config = dict(
    experts_per_token=8,
    routed_scale=1.0,
    balance_loss=0.00302,
    steps=4700,
)
Below are experts of layer 4 (counted from 0) of a mixture-of-experts language model. Rows are named router (the router's row for the expert), gate (a neuron's input weights, with its number), up (a neuron's input weights, with its number), down (a neuron's output weights, with its number) and show model dimensions 0-127. Each number is 128 + 32 x the weight over its row's rms, rounded and kept within 0 to 255. Numbers have three digits each.
After each expert's rows: a language model's description of what the expert responds to. This comes from a sample of Wikipedia text that the model never trained on.

# expert 61
router:154163166123123183124151067123099066111126158153103168140176112122161131161156131121123074107178081099134114148110171111092068072064181163102105126132075137091143142104202113144132154112134117076144103171142100093157117164096120087103152141159126162097149170097111126091165093132055181175171174121101071097099135129112160156134125089169164134117104112102145157123110158091073148190119
gate0:186119150097066157197167098122126080073160139095110071129094161187163120141119147148139110121152084112145149141171136168157161129099152134151137183160079140179102098066085085115104114141148082108039124122087164123188148145135144153137074146101093111119151097095122100172140136115138123128081091115182077139172122139169137114161170068086127112123107149121180127170107131119137190146088
up0:060156117195069119127154126120166096143160079083124152085165116130175178140127108150130130138107184156090145210087068159171142104111127116168176084152114140206131131110028119144127099082178175072116133174100166146123111123075094066158121143139141094126172095155093115138151140141124085116133168135166149159118130126092097090123103139124130110150151067145125180113109114144117141120117
down0:124052088152086117071113142186149214137062090163130163085170149144079176155143158130140118130141095141147091129082119132170128143174155122101091145126093099134130155208093121140112159156130131170175165146105156087122133114166121117120188083136135145138110170133199147104086125196119090104131118110117132158097064132038096117130108097137173160117098155107117161099114100131114078142122
What it handles: United, States, USA, UK, British and plural endings, plus word pieces following a capital T in Asian and foreign names, such as Totsuka and Taean.

# expert 32
router:113163091113149093114160120164109174098143106163191136119121120150130194171138130174140167205097144175113153128142182137123154085159164087112120140059148073165115129098134124142169123145072116125059113184141139136152143195056176130153087139165097158118130091093211209133115093142093158122184184169132144126127131133149116148113122159170134093094126124117111128124137097138100160135173
gate1:124165131058106120151132097106092102194183157088138084155162145085174184132096102175121164084114123230097167121152105141184136063165102086130201124096104144164077144110128155076103099137093117111131148126146072092151084166151088174123115178158165156105131137115109152110137136119109107091081161154145131137123128148134091164177124159111111133131159111129151127140110117054117084163085
up1:190093136163123116138163115153156101135152135177158140164075101047108128152143104145153138108128127169066090120148125106180160145127125171161132095138144122162131145111155129125162193117119092028118147155137092076145156126163095168151112098091151138135093083166144115111044096121141166148076126105144157114178088143104168131032106060104141143190094117172117151140086119117124145112137
down1:111102126162129176124106160155089118146151173189135127140149101132121159111102157080082139058124170188098106198148064079162113127078147137096157102111122164143154082116127123151101124073145140140074117136160121135143043110126158136144120090082151126167093140120075113154109117166142164187077177100138145134155138131160168168100107137109101076158117132154144103141172200098070077168084
What it handles: Byte pieces of Thai, Chinese and Greek script, and common English first names and initials in lists, e.g. John, William, J.

# expert 31
router:102169204128086136148169095152165133100058165093159194098061160126165082091115159172101120086085136149179137112106128111179091106190093151092154153115102137123159079089144152098145082113109187142100161095084116165107147189132144180134164152142113086137125117127142168167125152123162151143157133122093079125160096092117178180130115113156132083130144160126144155145066148163147160077111
gate0:083158145124136165116119098122164135124111146149165094105143114169079134132100088190092135159190127162163086136149107159088149105118136114138132149101118155096131096139092162054134108175082158151114136091077088106103096161175116151153147129098098152177124120129115179128150182103170195099149152104118110126107125086083207090074220108115100109166096118063153114113135142156099194083149
up0:116125175084110123120128119145084172135093060113109119039146107141135084164170158156109139098088134158066109162106157108135088118145133143109115164120135142144094146117083147127188104137109133119091108195152077094188128140140193104108154158106126092109099143127101115174224111118119148077159107152191103160136121146095127082137188131154143127143098126100204130172155184131090142103067
down0:119161174080125131155120214162095116127171104081107127120120125135127130152115140148125137113102109171106175068099165141152132103167119128102146095111104117187177158095177131094120131145124102120131173217130096151192120130180109051165113111150058177067228154170114120124084132130123151116131114047122123142148123123118157087135135098114138160120124117149151054138103118101087081115114
What it handles: The piece i or ic inside names like Puerto Rico and Wozniacki, endings like ov and vić, nationality adjectives like American, Italian, and decimal digits.

# expert 39
router:106121132109131150122136126166120152113120114143150135085136173102071106145203167161205181086094138122143179148102206209156146165086125120100143125112140074106107139107147171176142113200131118131178086178095117120113187144109158131108103164084115116112166096124214139150134124112122128067079151157112140116160083162143142114109109174105114088099119138132114146203144082094142164090124
gate0:164113173112148113100095133206091181190135156125165083156154094154092141121179169169113085139136124157151151156100163133134142099128100142157147129066121074097116111148134110095117130152100129172128112145082135061109148133136148117186100122183090162109145070109130096121103102114125055144141141139110098085160120134215146130104185157096046187112163148112096112172082091089116170109127
up0:155113089071108134090207094145092152171171146094148072114135124148156154113138139074082122174161127166133163124107113117138141083118122098182112098118146075154194163143147143134154141115100130118170140148171137058128143164156134097099131145125049107131141158175080116096100134136146100108116080149108075108062126118135209144168153124112130097208121130123082099098135125145195130181076
down0:147112121089180153146157091184122161165100094134137101170144139107187103088109157135121147186117164120107157120166167091140119165157105169125118157114117194154123135129136177115173145111122153159127109138153046072110100148144113121107061129165114082151169060148073138206132095120081141135158043153121089121108176122141155104161135071101085081144117066161092114160097096114111139140115
What it handles: Byte pieces of Arabic, Thai, Greek, Tibetan and Chinese script inside parenthesized native names, plus blank cells in tables.

# expert 15
router:086119120106187157090137153154134114102121138109140140096157173103162145129157132141131131196141137146118202143151110131084191146054187120089100082170136137113163089059119137122086154091172174164143114123117091125107147014090087145111091140059155168092142063114117142158098128091136115094126161173185073100129133137123123171117089168111126121120140135123140081086148143103121156137159
gate1:065145169080197074118129102153127114084150059137165173150129144119121116111155113151193152115085126168103092121163183139144123068129148102109111157117165079141137131089142136168133136109109146158038139132131106173131097137107150129150130127124134121100077129068127122114186133104117139128173185147144136108155116161104080153178131103095152186119146142159161091133107143050022161101160
up1:103135119171121134094200136170177092163157116148146093096158133085104149141117114095114122071173135107076127115181127172100113194110107093109146099099154066093098096209092124128094092109128102126114114125149164137054108098145111144078133130115149165130108150193141145143160163103149099104110082149077130153125145148091103163204191133136160100120101122153113184124155177104192076112164
down1:121094158175203100100111084083144150131126083184055097149135126109091155102179131147130162123114144141062113075104166164153117085121107195137183118117156068150109130127137136170147086138097132100107186120060169116122094097132136116149127133191102098170123115102091107120157091129169114120158151148140186158106162117193158143110184076147127171133106142069140106142154072107129152127077
What it handles: Inner pieces of non-English names and accented letters, as in Rajp-ut, Dwip-ut-ra, é, ö, plus opening parentheses before years or notes.

# expert 26
router:129078152137127184166174134128102110160099186184078126144163158056148093064059174136072199142128098121173171149123122171086080128169077116129127108164099112117181059117149154128154138126129144164142160151122175158154147170112114152131149127069131155059103151119105126167123089181170162085129117160134126161111132117073078098115117114136132100135159085071117088118108162113129138118114
gate11:186115103144170120107101120110109081082122133154141115156095160126159106066084189142171149133085194170144117141143153112126141157157125116129106125149047102078088105170170149091124118186099098147072152113143107124201164175091058058183151149175148148128065166122085103164133159155147151098129144136137089112108160126137147157122165113179095144113106111099119118156051098139111135120107
up11:088126133146147064145078097124059163105085107160183147164095109138148138127105166111074120113103140069145096129101125127172133143133138110160132129188121204177183100105176184072086096079168148123178116171125129087127150157136087126139121190096117128151112146121119127110102126095168147068140163162107141192131101107147082114141143124140162119159070128126125122113186080162183130054100
down11:141143161157104134121086093125125136126180074136126090128127057165176128097096131097135146096079131156134128095090162146146117097110134161134118113163160144145142175117100197047089060151166118134119134105182116115130172094064153118144171128092068087137138167099102151142099137183202100126151208162170138108065077111157097151135155105138128170133124138118159145062129183133096102114152
What it handles: Word pieces such as al, ial, ic, i and h in adjectives and names, especially Indian and Asian ones (Postal, Jerusalem, Gandhi, Buddhism).

# expert 63
router:181150117161082155139065134114121157087150133066087190089147120145189123105089170113148085126109132127113090119089084158203185126114109112133163112119129123122162159126020163115076098132122130166126118113094105152144192170115153146112130107112132072106128081097192132118190143121151109115120128059153151136095112104120131145156103103178119095171213140106084105131138137091114149091113
gate1:066153147124152109130130123066128134151130125145152108086142129136131095139121159114180221158152124217137135104037065079181147087075125109186120126140182126164141145109090172128126108104154144073106109091090165094144127068107144157110131161096108157116130097104125109123094124145184160067140162064153109123147178158136144109133118126184147119138148150160132140149105162087092062162109
up1:131106140175113117116135116081080172115123098077084100110203121162142136114144129092202146111149127109146192108109116127108122129124142125113120106139142112176153113097189103062137132089088153201094136091159166121183155152093129230138136146160142165126144100114113110120109135127103127132216059072109129068104153093110108101142162177143123142122181138159083094115079118153079159149141
down1:070174098163189187160141124062139100121100128090136114125127080089145126145154118091111126135103106147149186132072118110168086160165117122133113197117129120141099133122158129127178130070176098121141128139116153148080131094195141171119103093141092167108147123113112127187148101115103142162049153089119134060121114101077137107134129119079126060139154172118138167192168094107157151192186
What it handles: Equals signs and line breaks that close article titles and section headings, such as = 1993 in the United States =, ===.

# expert 35
router:155118135145124106145136129095156130126157138196147104065149112122143090159125084135132077175145103099144123140153176120126157167140181164117107193092172167110093126159134109141102167066130130103212096127133123144121127129090142181114119150098173085122130075098120109087109123076122170094080134070188095133144095097137112066113096124101095104073084143060125086115155095165115211075136
gate1:082123113173143160169091130167171171150164081165062141134108064111118089120101132088192098160114114107127091191136083144114165142099165110148169200129150107077103113057097118172077101087157176128157137115131087134170069130142163144082129128120131140155132098121140153085113184153178188130096136038140089119140092128136135129115092133136166089147148154107157166143109085130156155111128
up1:132119200034114132096129146176136156112132158140118186179131127127132142112122085080160104182148119127122103143097146118156138130102148115095180143095160148129128107063144161107139173145129121131155097079136129158190167123030134100139100109124119154124162121197116138142178164126122139123061141109085135151113068081095162101096076152082063092122166135107145161138145071116185173106153
down1:108129101164082136088150077125166140089130089114116137165088102080124178152113126112133118124120156103133088169110204136161170139110166088063162168124077120082111106130156114058132147128154150099087130130127107174107141192151115126046092140127113132110097102161132132123121154152157164128128138133173154171134112159144199166185004189162101103105124172149094125133161098108119137111128
What it handles: Opening quotes and parentheses, and word-start prefix pieces such as dis, un, re, en, pre, as in 'dis'aster, 'dis'agreements.

# expert 47
router:127177098113172123143093139166129171152162137046151114161148092144136127128084058074166093125174122131119157050095077136156172090101078140086101186160149113095123173109118098183160107086126114146131163124163141194097148141182160099127106146133138136134074100104144112122159104138085123154190112161158119107120143112144120146167128123149098134131126166142188145079166163125168080069195
gate0:117181135167168117126118070141163118051090146097132098172129043151110102171090131141156107158177079162134079141119062107130093208130104132149177151161093123144085136092074127134151131106108185091141103071101111159155139109126128110105146133148170127193172146119124166096107173153076119187106132076140107135093134108135099152180154098096099079124118191130168127141141129122170166133120
up0:091110143164103147160103096097125080112088154153157111121101116192144156157129181148125127159125123101166161137158115126140174160102110147161133117175160074096138081162062158163092088068159163166064156119112096159090151160140153174130120151154094107074156063087163150096126071087075101179143124162136086114115122119109153138218118080167138117104104172156102191099097148120118124109117
down0:116208116111124109113070179127142151103134159179123056141058088108104130157116126082125162092153079095123171136122063137108139191194138107151158124160112105148173170109133110156114185147127104195166119122128196103131137081155087144124162172131113126154071157127060125091143098078136115126067140128113109109120145048126148102138124190119100111125108135114112164142180168158124156129106
What it handles: First pieces of common words and month names, especially v and eng, such as 'v'oice, 'v'ault, 'eng'ine, 'inj'uries, May.

# expert 54
router:111103145114089162113100159079109077161087185154076159150163109118185174173148119166112183126102139144153145118087101085074150173146073142108145103100088210087166135151084109163138099115145084100137094159126137115106118187161142093150084098136088130166176106130073133087138110113168120181135079099102090148063123140141140104126143132122135109068089095131093093157096094155157140124066
gate4:097128105124188141085138149135171139124130105069130124136090083125178200127176101146113183100122102128136209113187126209105106126060090125114102097101110129113122167123156145145152139167147149142096091126139146139122106151123178149216137161091152113107102118097090140073093107151136096128192096121129146091070136154045115089092125149111149163107100119153112097139119084156169195119160
up4:133192135118098096142143170127124131125108059181136102109145144085100110163170127165139187136102096074135147140080090087138124139137114090149130156181110132150143065125075129115166089149112188087103172126180126169101064120158130175104132119081123080152157059161189160052118154153153118120127154111078141152128152147121159102108143077189116158049144157121142115126125108188089145129127
down4:150106079159129068161088177148169141153141085161147143089121138137112119167132054106129140132131072143191128116135135120152136094122146152188155078116124083128138062158089101115143123116146101199080120105080083153144095090119083118140084114094159134126184098133071175150144117133083186123147153086118136171169124092141124171187060135116135155141055174155120117142158173109131187146126
What it handles: Word pieces right after a short initial letter like b, h, r, as in b-ed-room, gl-ac-iology, r-ar-ely, B-ac-helet.

# expert 48
router:178132125034072125182130161107096062110134139105112117189143130136145129134122137109102109145133124151108184158087131185078148121128116093084145173152148177110126170107097110108142149081093141195139122090093102161157137155162054126109138177136101149110101150125120137171112060100132137179133157150193149112123139076125129115203113187119123199147189117139080104156082131155119149134114
gate1:159152111135112103150176162119127108141039141149108013147086116136122118160093196165159121103120075094189164104121147127131170124152090116155156126115146154062122083103108124150100164083160097150133106141120134178172107107124083076135112169158114123111111174110154118147134158106120149163136124116109166155122156122172122057122098150172148061154085112141131147188150074141119194105078
up1:125133109106136120066178163133113082138120065123111111109116066123162157131144153131130106107132168217077176086076128125098092192047135068122151137078157108096160112107146151080143184167196137096127159177106112193145115130107087160129191161131126140167079091109144137151152136135138114152167167180150132100113173123132123092145125143179152142125073113116105100121115123063086122131145
down1:118172116148145195155156119114106084139149070105062156127139108100116131111085083171060113119101103092125140152133113181127099127166115156185147156161128217157133198070146122139099099135088038174076146175128076144103103157148152094129112088100178107099097107109116131123188141151095132110097138154169142155145113143100144161153130119106105105128188128116203150118099103104122179121140
What it handles: Whole-word nouns and nationality adjectives after the or of, such as town, district, art, land, British, French, University.

# expert 28
router:103123189193107131167217107122101103092114162164164122118137096162068117107157116101146195201146152113156151165087133110119164150165121164164120036141150140135108094154075111115132177169087106077101144158143121118155118146160123146125155069094086088127157146087133110154193203152140107127116118100167113087124167124119114094141110126175164112074112153148115128131198130125115086123143
gate1:137114161107106104132136153122164193123111120167079125124081152172145122107153074189085147205139059113093082152086121129093151124146124171124156086130086092172147118160110094143109093109115105094098169158101136109155116138127087136095114125126151164199112103155130155093158158133139109136184079136154139162125157037114105110173142138168152018153127143142158129112114121182129092083183
up1:182111090116102150101135159091136155144135163141170078117106149042079118090153121153171088133137103105123209124166136111081118110120127134112158075093096060133122122151208127141136126167166084111130175109231106058140158155110101101122104095156138106129147138094104162116104132121093124119111097116120144152112120113114091128134157149179108116087149116208117158204173112120147188143156
down1:117160098140096124120168129111133184120114145129166133049133155138093171186150142114094094142173090141158095104168119185134143152184078167105122118131155093123111103175136066125154167066124103134101138097150101156131207083208101104102202127090136142112108119104062159186103098093114144096112106095094138135135124101160136156110125109068154121113168155124063102118151112166170189120131
What it handles: The word the after prepositions, plus inner vowel-consonant pieces like as, ar and us, as in pleasant, invariant, bonus.